Weights of a small mixture-of-experts language model, trained from scratch on English Wikipedia.
Size: 8 layers, width 192, vocabulary 12615, 23.2M parameters.
Experts: 64 experts in each of 4 layers, 160 Mish neurons an expert, 2 picks a token.
Training: a variant of Muon for the experts, 473M tokens, 5203 steps.
Below are experts of layer 5 (counted from 0) of a mixture-of-experts language model. Rows are named router (the router's row for the expert), up (a neuron's input weights, with its number), down (a neuron's output weights, with its number) and show model dimensions 0-95. Each number is 500 + 40 x the weight over its row's rms, rounded and kept within 0 to 999. Numbers have three digits each.
After each expert's rows: "comes before" lists some tokens at least twice as common just after its tokens as in all text; "mostly gets" lists some tokens that are sent to it at least half of the time. This comes from a sample of Wikipedia text that the model never trained on. Tokens count by the router's weight.

# expert 51
router:494498520529499548612504486533501499571513474525461493577504436561518516582601550533420555477507559565524548450483506516416487469562428449527501516487486501482564557518534470491425380496478525526471560488530448500581510489454488480489491507480494512465564503476515464470476486511528411478
up0:554503446582501519470489512531495528567508551555497441559440552575578513400476534482501450433547493518503493554513466478508549465476481452548415516463500463478554575515448468514565451541546517499495530537484530526451520527487591512504495477550506449409519521462442576504501492555401475482
down0:478506550457559495441422534540480525554548467496543587498481458533465427525493505493528412557475502534599497506480410507484545547468526502546518492449522517519514500530508445491540475531578500489521544511477522510516491494458454499461480509462567472425372543463480509549509554577477490479
up1:471481422564499442522475491514531470492418556503532502520565461463560491530470585442552584493450498479475532445450593515501445533472487492529504486492416469516497444538491540556540458547532493473513463483460501513509485538533528478542521462495579434515524446505520495567538443511468474469
down1:527515465503504536496526550373549498484577477550507572510539528450427431454492497506513492546528553522483487483530510496511576482502555502393530514480466462569521459446529523516443452495483531536514510505535489460545473563495497553509533553460520513551501460491502563544554520480461511531
up2:474461511483495541414521435456524516545450490465485515481442492522465568504480524527419487523467545539623536507513540497501515451527512499506472518495471451503404471577436555490458513420522515465521504459444472522559492569567519566533533550519449492534485492482459521536498462521516455417
down2:537468510503430523494536539482485482457482519514543503514478504487508480457504509492510450501506437533426488462513461622527530560514488437522546463501446486456543473456430548457570512451551529566543474494532461495505489460489427447540497525448536452539494516474512581529460482556476518439
up3:544505457456474547432378432455481549529458438554433474440581436528486468604507490495521458515489444451470489558477487480510506552517502410563507443547510546516525474507546461519494455537493448500481559545512501514482521531502435460403475512474477483454547535448527497502542526530476458500
down3:477559477474464464578460514480494492492513552506562564544544476472506511445475542442455486541571527582444545465535497476533473515551589496455483529564455425477424570504556569499591488489546521459550503504464554441584481481477461539532489511530493520586486453550475517571537512508493541472
up4:415522505469472501415516454509432440513468516465499563495468455530515410548477443522452502498465471524535479497460482540448575527609505471504477493528459434541456582507518496499532417513435488503521528510561464524482512526519529445493549481532459525441514504470518448443591509486508468466
down4:534515503460528541419447515471536465521524473515536506512474520514496434501495520530414507444513509512516516506479464480562510478501528554579494496487530501494444483518468480511523486528444470524513576444524540459485516507456498525412634492528474481494453450520475445529427467526489543500
up5:505444527497486515538522425509498482550558400545446542452484535511468487514494517479497536495521560521529507415550502461510487497465529453548432543493419450533512547471494484527490488440434455539595602496447495462548489494486551568522483500442518491534537502435462555579494479481415511534
down5:545472450573489444561532480563494437503501522498543487512586480503568465500537503551472485535555563471490501458479560441519512455491498468495471489462493511488548498452469499522486433489499491536493565569509550488466427408529561518530476503470547515547531474539481424468514541461516579423
up6:456427570547530492497452474487517507434498533464443546545472483498460544514572458514429619545522459534513510465464461515496508468514482591457571518522512462490483565495422475432456517590465483509527477532428492356531477504457488509483594509475509488451525535487523448514522561528522478475
down6:596500554502494442515498545442558465491580515509559593489493512489544451526496487427540480521556541529464551472456529535460566586479558579477481514518531486455452400458541546581518541496551507480452437501444541458470441506544499536447504534548490506523465504488525489549498557527569570526
up7:493475550499474540486493505546539444476474508468553475504439486519499508511484433439548511493533441522499567517518572530465484512537472468503423522484445592512541497569436499430474542469485476523504510480501462542539509511483498470465535458489398386508520476473502498499517448475461519538
down7:525498489536471435564536517507617508486501474497523441462468492544527492544519423535471518483529519515497549463438520621482494442514503447529517547521572510486543444519440417526519471578486467521504564537482448547482520504502505477495492554579460492474488527514453540525507504471495514492
up8:463483488513536525546594469508522480443535477512574469549479492515494434595516488506483489514480500528505474519479446479522466406498453512452509518512546534524513564470480491462409505558491495538485536567464436490514526477457420509501470602475531518516530621517458397451541376500505454417
down8:524546579492561409535513495495405508526518522496444530453587527455491473490519509500560526521541445543482521479573594431461521504472546405532430508585472494510523513526449471452524534502518564509434540515471503537581462471477553518549427441479563489530535545553486499538486507488427504514
up9:452471468516542475553585500417465515488464497425528514426448447526498572462578530593440512455472523528513510519415503490459591510429510475529421518532565543519486557454469471473525517552488504551486502564502494498493443496468500500483515440430539526567574502519519527477481454522458506426
down9:491543516551485486547549505464499558507446472488444488530517552465558512531494546482511511426529458547503565456533538454541465482501559514483418509508383515517493461496469476506525548525441445551440483468521481571444505417430470508492501549540508473459525487547508488526484558467509550521
comes before: ".", "s.", ",", " of", "s,", "s"
mostly gets: " friend", " wife", " brother", " father", " son", " period"

# expert 55
router:446516509590520502607536478486527527508496527559486493527513518537492487504506509525423485462553504497489533523578528519457514523514515453520441477475492486486577475541596510482420436576466498539454548458538443477538513465455458533403516498446508418512545477432531513454562448474511452489
up0:514499492458485437485514507517522487519468507439501517518498586492455575517534524450508517456495561535506481595487536482552530547584464442509575514426501459544476419486568533491518503500471476454499478475520520437515575496470490424529553557498521492476536559491482568451485564495441488486
down0:529593486499520489524512518467494565569530510442534525526529415465535519475468473509519470430458493499439544447448551480542489432578512511472494439503451483523462465465460408546498533499481552531449498526519573540465465508440498466522467453433487480485429513466515507511497446512523476531
up1:455518505545547489489530514525515538478556459554510504435534492469510521453519506497526471520467521531545487590461523484519526494498561482520567552528465509532548524480465482534497489545522492523547431532407539409402532499509525522490449498425465426532445408528482509475470439480447453483
down1:548506539397463547499475527428504505471490529530498424537561507495418477515516517486474528480513509577521487506484519467511545450509445439554473510533493523394506516542534525435507528444451533449525520482524451498531433516475533555516549416542529490529471526485436522486467503496480532493
up2:513480509503504555567460503394443433510507434488523493524537516487564544469489470459501466590545477477509442501549476508479485473431390499503473563503588433501528627565510450506485458490460516494559523593569459495516553503490431485443473500459498501510545475494399509497524507529457466517
down2:460443574492505465511485512508496518476487466589504521519598500518505528479479498432517522471530504484476417493472532517514473567505609475512551467439495471509538592557487485475530443553502507542508467565548524473510535493565454527557511477461482517515479495485499551559481426522576485408
up3:543481473489551450424502519479467518517453541460450496522501532554513452442550507522499547448515565556528482478402565486521462521552476453464526526533546517514474453466462482491585506530479487572517442591511500459501490480434477447562458493556529523513494608575501448512548519545543504619
down3:517522459469488460462564518517500525527572520463421514481489521491508517484506539488510557489526581564470464571564505480465546506484473560532460509511473455428556507536399529500547553550495552492512478516499497521546468476541487499450479533511496566480522439479495522404579494507526471461
up4:538478462496520493525547526539478525431542494519492494473524486537457449478450566548491429448474519448516533510545532390510497567535479536506516489503455519557482475492488497464556546604521477522476532514461505568478528518471539451462518498502512500496453531527514563457477501493455463469
down4:443571477498591491480475505531465514527545468488448520513455482417426570472477523466549476436523511581501520473476490479462525421442496520511463507532530540495423499505533472461607444545506469492470493525423524462509518500529471553468502555460499458521486604485454459498505539517513515497
up5:579466487432499558540519492584493511450550528523466527479506521462513445531520491585540498500538482535506518514595419509473480571469469496546479517500523462474509536514513489533455505507509465460508486455534464547471420440533442425480544489507460498533606457485507518484466500472431502515
down5:463469494497521522464502504465448500437510500431549476472479440473460445493502485530501487437519419486511509519425562501500460436465502518482479506485531539519480531449445474522525458582481563506536555557470492474491520502519571517510477501481534481471483432453552525478481504501450548472
up6:502478535512543502518514488433484497499486494485450456486498561504490422608451517497499479511442501509512479460489483498512493488537442476533476490527529498492449497490477455488512531518443481594585483472430443482471566520486552493503477514510565528486537508548535469476631487587450503581
down6:446489586516511493596518522509490555526443453476474468465534568429562457538499536462546520581515516592522469573509448510496550490472538536513454528495528556554530513500517432542482579486436486503469523449493463507392504469541516508482471483480531459510535479452513441460580515494518564493
up7:545534542556527451422513525478531587592495520428455469434458506530556495471425488454581539477517523474414568553479547476460503525498514548481491506522525499473517460409426520495512406500534429498446494515501507524474495516518540471556548471523514530452460427508508498509526457506544429546
down7:540493498487511485530465513479408544526470497480488445541426507502460485591483503525579534406479517557390506481495533591558521516543484449450498446446492504515491492536480512493557469477500446518508486519503424521455534480476455515468503563448473462522471483448487546445506549574512510555
up8:456513544464493539425492454515524516513445583516477469503462558402463547515550494513508519542493545549507489544448507476514551413523459469450436447501415482494513473514581491503485545400441500444448460522510499495480469461456489436486467513508495509477507512434502462530464576506493487499
down8:563518488566502480589560412512479452484487459508534533475505468502482509413407528498514503564519503508453537447535552516509457525465537528479565531484465549430509477457499617500483485533586497519521465511492490514466523443430433521516508432480474545496429450528479518546466436485489494521
up9:530482462517501499559542530579506483504422499476450551428545545455495473505579527577563618450436528537459439494506511546494470517537480500459466477516459511454498540504467517534494476501485529514430441484497536493479538481457500506514566461563452566442523493488519467464464523522545454459
down9:533464523464426448548570496517460527514532576467478461467550518464490446558470479478468454519497567459479504543501497499498547487522489476476610517433475462489482510528479532520509580520553488545484451477490492503517470558495470554524540488500591428544476478459469419553480433469546491530
comes before: "\n\n", " The", " He", " In ", " In", " It"
mostly gets: "\".", "es.", "er.", "ed.", "ation.", "ers."

# expert 11
router:507469498569493512481447403527546489538436529476481490582478511537489529517567519523518554475479516575425525506539549519484479567535445497496526490478483505514517529470505474549505486542501438468496512492581454482521461474575488582464508521522573409506556487464479500467503427552577471498
up0:439516572510540468454566575512511590507491510505518479475496517475442564501487530437500484531473515571527503453486453406525489500471511528415489503448478534460406478488474472541454381471474519490451536502514488472523531433477427540501512440413474556504436536452535462473456508468504484473
down0:513481548458460510490509451482553471480578469482527493488594519485464478455536490516459462429438444504503453494516493469533501509525480542501479456537559584581490473536478493579506564481531459445460468436459516535511525477513471518390482568428493503491497500520451516462468492464456521463
up1:537457414463500496499565412520545419512462512467473517509490569564507525520562572572491452483500529454433481459560532458518483498552557471484405575505504437538475468497466518525551531555419533458509505444553455495478451515417451502504490563514531496506512511490528530485524501544572547501
down1:523555536493547463499497576444482539517509502442527486543536525445545486534443489528474568527455459518473443499416513478561577488471484459415520483499516503533519455551506541533485462529514457487482415541508494502473556528468508506532487442538530458414552443519468540410574417529484485559
up2:468483419489575505455455482485499431484536452488467496468540557517527432501518474480441491466505481499524497485557539489451410504452537520482469460527555473434528491521524467525439521545501475452476480520535561489468547423531479527451545550505492448486588505518594544424514486541514534475
down2:519566487395553544522549438483527452465571503552560565471471526573458508459484476516432558509499497453521489508510435529541511503477462500501458474445562472525503473429450489510489475518443498569478516516431511480515522532531569473532472503466580428481448464496482510532479477485494488560
up3:469466479490487516598496464518573524524482572540498543476576496513513575476521514565481486595598452476559473514446449551517474478476432431466488505488494518511524472515501488496491472471506546511399519488504438469459539521420536414493545493503513465567485507488526466534521535570524533492
down3:560553479463457575472448508447479527514487549492539613542577505442491518509457459564515468471480515447461517486543472566488510490492528495547485508444407502499541473510485547533519508494543500379478485518489409472538540527486515492501429450506500423468433522551432488526520523547480527508
up4:560469563516513450431368542442527402526442512477516492563453571485421467522518496487461497568498528486485518504483479469485441576518512485466487544514568507549504490454580554461431526467517465478505529448507462502531469499509497459531484548527510516548519486551459491450501519533435509546
down4:455465507570588446547481377474429514511519571542473569509529409531467517485488548441427520497432505513461423436461477530467478453440529501457508515520544547538537550518466452527533497522461559415546417502555531498463482525547475463444544508537452553499542470478536515552473526469575492531
up5:502512494486577539496495532475511572492529528552492465548450521494539548439562474465515471541544438495552468483559503587481453498554426511548471489529558504519491523486477632526506580528485552517447509510514405531545452551541431522527526481546425489508508507502491535520518440474569522499
down5:493473481559529554524531480514515534471505491501468421552514494475538477489480541553458537479531530527471519494497430460436500445549492523372448486456555469464549453392508511438578536445540528478541430496482536470498500542505588452522510508515554430519515499471531467506518532487457569543
up6:505498470538510546555530492509520583523542512618479477488534536566479443521477519465469465505523502550474482516530436548464567559517440531500553475544483534478503508527458522456629450572502551464495405522462509459514502501459523512460431455391484519489555499510513526509478529486478458541
down6:481486546462487457534561464434542511563574503505529504502478520459474532541474456447555510479527553531529515579501531524554523551470498505444470464515534503485500483486425522558492497493465563550562527513493575511517543461578451519539501467475467530557448517521502570505441498497498442467
up7:491520479512471491516479505564553503546428442577446515492548437488512502474559556497487552552467516528536478520409456548515533536501488512466433493430397544461495484518499499464463504549424515451559477513510545556445524462378520517476525495532496585439612462543540543546538504539489439511
down7:563468480578519482450439513510535526530496453535535500533450519473495521510470435546526496565500467513545491448566492533449563505570502571536565509508440474508533512518453459497557475527479470464498500535566464475592511471502555483502567522520540522496499484488446487505447464463491516539
up8:464450533526457461480536467476539500520461565549546501449486450510504534500537430479542449561406475461560472537508525446527484504517487498493560493522490492458508461512521555398542448531495450459477472546519516601431495517556458469553504512518562513508398485515568482485501490507439441460
down8:465501544546513409446483429512479450484521533523518454508490560418477547498452483499531505523440482534445548462506476514510498512520390489485538586532465395524531529548511489476480534525447540453558460508522540543494506497598576552484394519564456461497524510450481523527469493446545450503
up9:529555501541479544517531503610531521491488500502450530497534553475448542504525482505414488529420493551459524456470425540529536487513550533473446546515449468472584460503514514451491428469507629436473511498572519470497513472497547525500465532549543528450482516400406488513473449480484531559
down9:549503494529500542523475509531461505505458485544526459560507487495453530542462545546429508452430478528485541456407391533461456494518503528516487532557554523527507549495514507524494453452489499479415505483492507507497507543517428452483511480545485478422484443477468547537460533474514559488
comes before: "\n", "\n\n", " ==", "==", "- Location", " Apps / (Gls)"
mostly gets: " ===", " ==", "==See also==", "|---|---|---|---|---|---|", "- Born:", "==History=="

# expert 48
router:435543520492510471516515501577532481601549487506503459501449472538508438549557473499473498462483489506480525431520503547501449521511408526477498570491486495519546480505508513554494416494501532562503523489443522591567476466418488529486516500484537517583538466517504530451512513499539460419
up0:494541551558433521492501479436487564483444545454417487514485562511501466531509497511470483473472454565570449564512458491520451534479476470475443442477477486520444531466460500467485506442463487458455500536506417466498491502480506536504532524537482482462529511614563511487442511592590476528
down0:377548542556507555545517503506419566546570495458498506446559460555547482514467537472541544481517484514546481504517521513491521513466506457471482519521450459462530496563448506507467457437503536543455497606547481426463533467528448521526552518530502522475436528501509515451482447568471484479
up1:487478486474552477513531534528469548552476508466566520527493472506520486484494423440548504460550562585545502453504552539533511516515557470545482625423509487533417520546554476467480445522510550530556469475498526459533483410511472565415540477429496538426521564521503495458519402546453494503
down1:494480469373542516555459446499491455525529521503413478547445515554496503493444423486486529570529507510456440452452494473458468467540480498481543440477581500481474530444516525435453476539509502516533434477535602475477532545449548504522465431464482462563440549593513462469525545454526519534
up2:527482530514412483494465474484474482533555505553417529480412448537469531489489545493533526484454493525462481549480507551488504517513474512481520504549501528593536517554456502480507475431500522547506538525464474500531542488493494475493386479487444538586532531540452467435521529538526483486
down2:546544518501479534492565475531536522498493551481539556553517469524502457491534479511518477465395492555452469578505443535516504525497515464460512461471492491515523481513563460469517551505529458510557491506439394465591449506514495504496529496521560472525567484526501533447483474523517392467
up3:508436529470563517550452539555506510492459524575476492478529498488537563512475518447468476473533471519493470463481463491463518495474488476427441554460443391482486466457470523551447489552524535502525360448554539515395493521530451473565497439507546413418518443458508493453555510501484506519
down3:495487503530504525450482547445548426490511487549475462508553387536460496501543544497516509523444450480554507455551542484513512525539500481384519541483576524506475496474409521503539496558565514432476476480540541466534430551513444495553504501513545476519543563435501540510497521527492499552
up4:467562544481513490413548526476451535470498541470577489527515443522498489499516479560531541536525546491461508529498535458472539472534534465442460510555520566478459412546502505406549504490522406430494505435538520435476494496500545438525526558494508434474461484466499464485532476529495537543
down4:473492556535506496545495509471519493546550501479464510541453480502426481460452523428460535522491484537483500505472490489451481416549428512494499496516509508390477475454503492513510473498534502475463531558476524454539425508511448478450496554438491552516488428474542544507453537435588481535
up5:577456533512505479485444445462531554551535532499510477576539499573526445557504532490515468481575556589506591494511510449538454496507481502526481487445489490403503525453480521545510512535560511544504485479442494553511546522550480521510482445481503495508627485529502498504462503535461509486
down5:495450458467555447476483518470488540555540457423485500517519496466484439491539454465534519499521470498532504408505467454493513504537465591429478465455445473445529462437512467437500481550466513513432515438457528557523462520517595521598536464570511545482528492501485490526420478469435514521
up6:434493552505534513514482524507533494540524485510420441452507494498422548571509467524569563545550537444444501517552514448572495510485527520505559562518596518545554504430524487534614489537533530522499494438409520531561537484447516560492513405496577503518500483557437535523501529514478483437
down6:522472524461505532511558563453502502505425493500493524417483510530547498507468542453512520482463532462467503449534508530455452468442525527564506474438526508476504506508595452468496515574583537496547548505467500588446486526433466476551500427465520528515489473437480446548499491523512503439
up7:525428469489539533502437435479559421489479549543476463463572509475476430534579540462434498478561497434453539458614507553437458543495491486526514476504527537473515531494536488536473509475425494477457466507439511522498546486529548505569507504439391463513552495557441587434558461479459487447
down7:394498452500530466479490459505488537445470546465470518438460484438512498541472551461450472480487469461424568548521472456486568462457545455458505470501480453419490423443504493495504497562432461566490497551495540513570475492508522513480496499449521579492499456491431519498471494471453474487
up8:461478486537417542503463588447447547480494426440482587541431504489494494487499558470439466483496536468508445509522501458495532507547510481501560449527538455513534483522444421516533496494499567428552442531496505494443505470476538483517563501513471559499539464538487486471612538499455550451
down8:531530487520505472506556496543491439464465550443485519524511538493526469554488531528478477496564524441539507481515454505524519427506495473475550524593531486477561490513518483518454517471558595504514496579477527521515521457459559513528481508441550500520465506620527515550424496503500517559
up9:533556495501491523491453462510529509519512509544537443464550533457573501530541506553565475420556486509520494526480494487518505472490487517509486462538488496453504461500476487496491522547520520542434522443533476526536484473532539473537520419537549474525540451457482475578497464563487499399
down9:548436506452486518499548462506563485499521547492470476500493475439541492456566546476506560471442460434515505511526518518486429441460518473512551447592543602458477394500482531493465551517458513480573470576539525481476545534496487537501435465541550494527498499507453511511535596407538499455
comes before: " of", ".", " of the", " and", " of ", " to"
mostly gets: " left", " right", " death", " war", " fire", " front"

# expert 28
router:466535534544455551567497514530488534515537494479520489531488456519478531566556553495453508442490567512462516518531480510398499531557407474544430488489476495504525508517574485491530443449467507486474578489531474526597489495508455502383494516480556517562623451509483479485495487552574468477
up0:499492495507446531492534504511496407609528545475545571532540514500415469555538495544489510534482549513485464446481522573465487510479419488511597485496506405501528544458541571509548452485559527453478486466510548523524580459469468499526542497518472527530524550459463487503534486468459487492
down0:494519486475525512511488478481509482541499522477492514541459479542481542477493498492432492420572491532528528515463514481443474488487547512468549461615507517524515465580465514417467496527467500486520532456518520524526410511583500512465550445539491462455583484470495565473504532459513461512
up1:485525568503541521521492431524484461576461448469503485555439506544424553460515486583517534475486530601514472496533494462441545567496452484523539477446490489555492483520542458509465520504517509453460450448517444531478498470455490491523531492470427461475546471537499517486443576489532537523
down1:499572480505519489489544497515492595464552506514425511480456510437470542492586458518466428499439511481457471447522478515469586482466488468504525396427501499506534491473560546438519532569470495474513488585559565555481469578461504511538498553520540488516555595520530495483466563498536559472
up2:506545452543479459544530522477571481459448470429510432570537455448480545583494508439501550452472498544487507529564509521423535543456522462509534467484515562470534515479464573479488451563506534461445462517512455403455517471513477548485459573486544504457519495547494499506435523486446494473
down2:469553560451495542534534510485500571482467529459513499493546561519437504507520510465483580525517496532410560581482449597445512518558530531511518530506591528487514497522524611483482496515556502456513503523469535544486584480522495513580548520476508472515464449529503545559463474569501498495
up3:542564468508480520495567443480540491512523561485570469530539473490514503479514572490484544474550503399509517442476519479495458451496549465546588463491510478468550507452541502482571449526500542532505542513462549538537488535440467541455543502512509570493513442524491614473523511479531512445
down3:507504499424431464459525491523512488451465507522476477461495513471590430499485514554583517473539462471506496526495534515451484539446534534491484496494511536447473536453525458470521424530451514513464470564491546571485561502508502491432504483454455456503484455448470538476534489494514460399
up4:547548503476552466479526520460465529511558467546483552480564558512448511459567541471485531416490529494532516494495478476506476501529513466522478434514482464563533525477515393476531405511504462522495485444494498462477509479584434461548471534408579479508549523483504499437504474429535526467
down4:517515507545506552462515512475415574506547440522513509465562510497482527506498483514474465474448505479538492474493432511523447467418449420560520497531578520457476508531590467492571543534496519523556458450452493507508453522502514503491507502464509544565552543521510507523551499590490532495
up5:562491567525561529504478480490524580467480572567481481488531583526577501484453523491472493475471510594453446492529481437493463480512482524480523497531513435468491545438533574519534503530532452517509469518503524546473489497543463531508521469502457550545572408474556464499525544473475532528
down5:579462480555502508536566548527503512510485437547484443496489518430510468498489569520553474548545505460530518495466486460511466561482472506527412426550538523515467444598444466510507416499459495431476489555560508538494550469546584545512525478544577485529523504488542465534556465482521533477
up6:559550478455557481456546481562526515487520527535498554566532512449545442512521483534537532517532507551524448488519478575441499563578515450504508532543563452540520468476524468527533482600598502507480476447479572516470462479528468490492517474455540556495488485557531551541518510521472434456
down6:538511498453468533485556463487560443569532523572455492480445526497462505497500516544510537459426459447493475488470438546497420488582504533536484501529556513489565493530522534446477499547453443488488497499541524494448432461507473546509520378504457583450439528490598513514523507526505432468
up7:526509510513527513462507438483502564530568486422494455457506486476521453531512537484491445445485555412470462503455491453482475549450431499467507431540489577600471508519530461506562443508438474407543488530470523494479515474478514465463472529570556508557527511561429554446567515537471580487
down7:487482447502528408516489539462520542480461491485489513538485590506495500487507499440514520544603539461398466496496559481503512520477491541463507512539408528515489436511523517540456492420483459504449523480393498525505475532601463493524585509483493506508488481464538454491518460399516454552
up8:475515603518499578477549493555523469500492490495543468516450508435446462483502554451521531503487455566466465465517408538445507445503488475483453423533495486514563535502482463485511471539499517474502529499506403500547529520496559408535514488497587507446498558561482544472531520434472521480
down8:472476456525476509457470515528473544462551461503500453504496486461452390502417493447551432514451517552506484466483570436517508496549431456468517548557567553553530499470495521528486459525502509440527427550479523447480486496501491477528456575530517512493538511504536526548475494465496537567
up9:576484446515568467536500510441550500476457501480471462566493526520536524545499553599519488473482509523477483511509432553410508433517425495472480507538484501499463487486538486521610469463447526532469544439549483446469483549512496472458451451476562440442514433511517537478487481460550534464
down9:455510516544515537467523410412437442516507483478559504520514498484507450524470545500535412436513546507472484473485503448444530392496457436485572486463514476514506455510575465419527507481548497485527445464506538558455494490533520519496512511530527457508581591454526518507462499496489466461
comes before: ".", " in", ",", " of", " and", " in "
mostly gets: " University", " government", " village", " town", " High School", " Museum"

# expert 53
router:426537495535538498526556510533489481497430539538466430487459491573499541498513562522481504431551517460548525486485543546520466507464525484594464435543418464514550516546538542529452470601501430525446524427462444510507481460450437479471498547449504463495523494402464525391565442463500468454
up0:495443579546529485571514463545491552529576435497498481514429551507485525552443508484523558462517466507414440481564516518482483520449472522489411459553547477562510501465469518493474437510621466498450503527445515506512443438523530476511513433504479554470444530388559445536486486446529592496
down0:575463532544512515501448541478490506475491510470457589396490583462496521536479474512501544428507506471481456557544540463496525477473476479479595534503520527478553491533484508518508478499483476420502572540466517468524505551453544513553497433477553530465470518444558440497482518412496491510
up1:520521519509485643497502461514500525453516501555515466520441489516474457511446504499536431504474522565469489436559457532522508502451469483501501466520541469529523470503503510507396540464498509520599459550388592526455491485414536424453492408475502524459497457473519567517486501479480434524
down1:504520469511554461592468520482508518508473483517476456457582540485515506415498491533512468548415523493564519505419600455477520470429512497507559514485543527470509487512431467508485460518452495474477497445535569447585540478436524498502512532481446517520504491523520488523495563471483529475
up2:547501425505513491455480485501468501446493510465489507556490578534589495600518506516482524526537504483558553535499576504481500572536541496459473477556518503534545518469406521444494498480494488454545547472523537471528522477553502477505451484434487506560405445559488482441477444453491518484
down2:512539529466447573481568467505417487445539490526469518501496545485514414445516451497496553485546513552453502518433540453437464463545515493522505578473455507457500502524599518410519570437498485524515508500486484573517486545510459469585491502489559542525512496486515478492471530460523551513
up3:526511499492542549488477524500535553450525589489464493430470522489512608539534532531542512467509531366538568549560531490457537491535473516451475466478516489438505472551488456459495512472477453549467503504493490531475475474478506567506487548580530509447511447523483432469477398491497486417
down3:416549502488490414471549464475471527502519465511442532441546543449500527508489475547424518474460559518451468503514591484464527462447541448587561488550478547493528552530458435481492494539580467481511537437586464429481470526475427454461546464476458561484539522527508543487528488548505564538
up4:450507408436452515483527489400456512516521442489559518491554448508537384507552463460561490539452483487526519474557527491494552510487489524417493480516501534541510536519527499467506489521454499519514514476494516525498512448493551592514544523459555522421519544447526549490516464527516549419
down4:444505485403512492522510483506498524495487561503525532401481456507517437460482444580475529464475525457496561440501382459537448429533579509463535439493501445531434468457431571461430452517568487502520510498469461554499454529532500436522455585477493466473538522514552455569500496538486492409
up5:518457615550511524584533479511449519513447468504513517547493607490555484559525537598485532509498532498562531483496548463475487463526528489487552504517506525518516564552468473531447590502488457484508527491508517536542513537553600555502512431470456443518515487506587627511493487444441471467
down5:556482479542502525426471493545485487483458438483491555462506428476520526448500454541513464504519443461484497429577513524459527411463527451427535500419515506486453607525434444520506445501492501528406567552499467545535528553511580493506513422505513559524458503498484516487490535538514457520
up6:492548484470472494572504493536530462561422519526529537525577419577508503525487481527486489460474519561558488502504491493481491444517475524501576569544462519506477561512555551527564534523532514499473452490486441581499522537467476469571587453497512517496510502493456510511451418552480438523
down6:521513494489495474525523565483556476471497487538546463455507518455524538499502508466522499465459418488512477538495493479547501436493476419564534520454487544510477545454478425547525479509469521497473570489433454495456385494472610515550453469495500506524569541443520410502553550510528513465
up7:476519455466499424599549514525514516491435553518546482483509504558503528520498502491512532480492573612459552544515518521479509492539484475484493509562517570507487431415544489560544603473573592518565547533501534466553571530504480507500473507424505484591455508517492504504508500513527544532
down7:470550409490467472641502481555540459450422431523473468420484509528491492427499411427537498480479532477502423481493456509487482467485532490519467491465453601552480545487514451605456522449510520481511522528529479517447473513471535490454485426448471498527513568522467521594571523495520530535
up8:498513423493521543502533449561516542506488505459471540546499443437522552494563472503501477456508512532482493445506455536449457478475520528483469473536559534517501495579454502501546500515464547406495563459465545432485515564471532492428474460484485501477529538470474486483507494500486475564
down8:521476504516518533499539455500450570498476550488502358475546485447448536479463499466509470468510499384522506492519463518520541541501492454481536530490487505412473482531484460516553472491521520434553528532505436600530492492474518532568558523539533494426482494457536520501466594518453488509
up9:558579458506484524496464539488501531490499530528574472560519404498507466554489527493513531484475484500478437511438564495502461436497494404431474483487481466430448548482486443499508476503472513461496512455475484488500558467415504552520508540451432405485463486532517498494490481502501499497
down9:519537533512511465475492513500473500523517492516492435436495573508542507532486537520418547494506490535567520543438485491466521513424606544529553501557562452487443548456439464507494470528530516543479562487534481478498549538524495527462556497552484569505487488539465573547487510520495524468
comes before: "0", "5", "00", "3", "6", "4"
mostly gets: "°", "″N ", " / (", "′", " (aged ", " | ."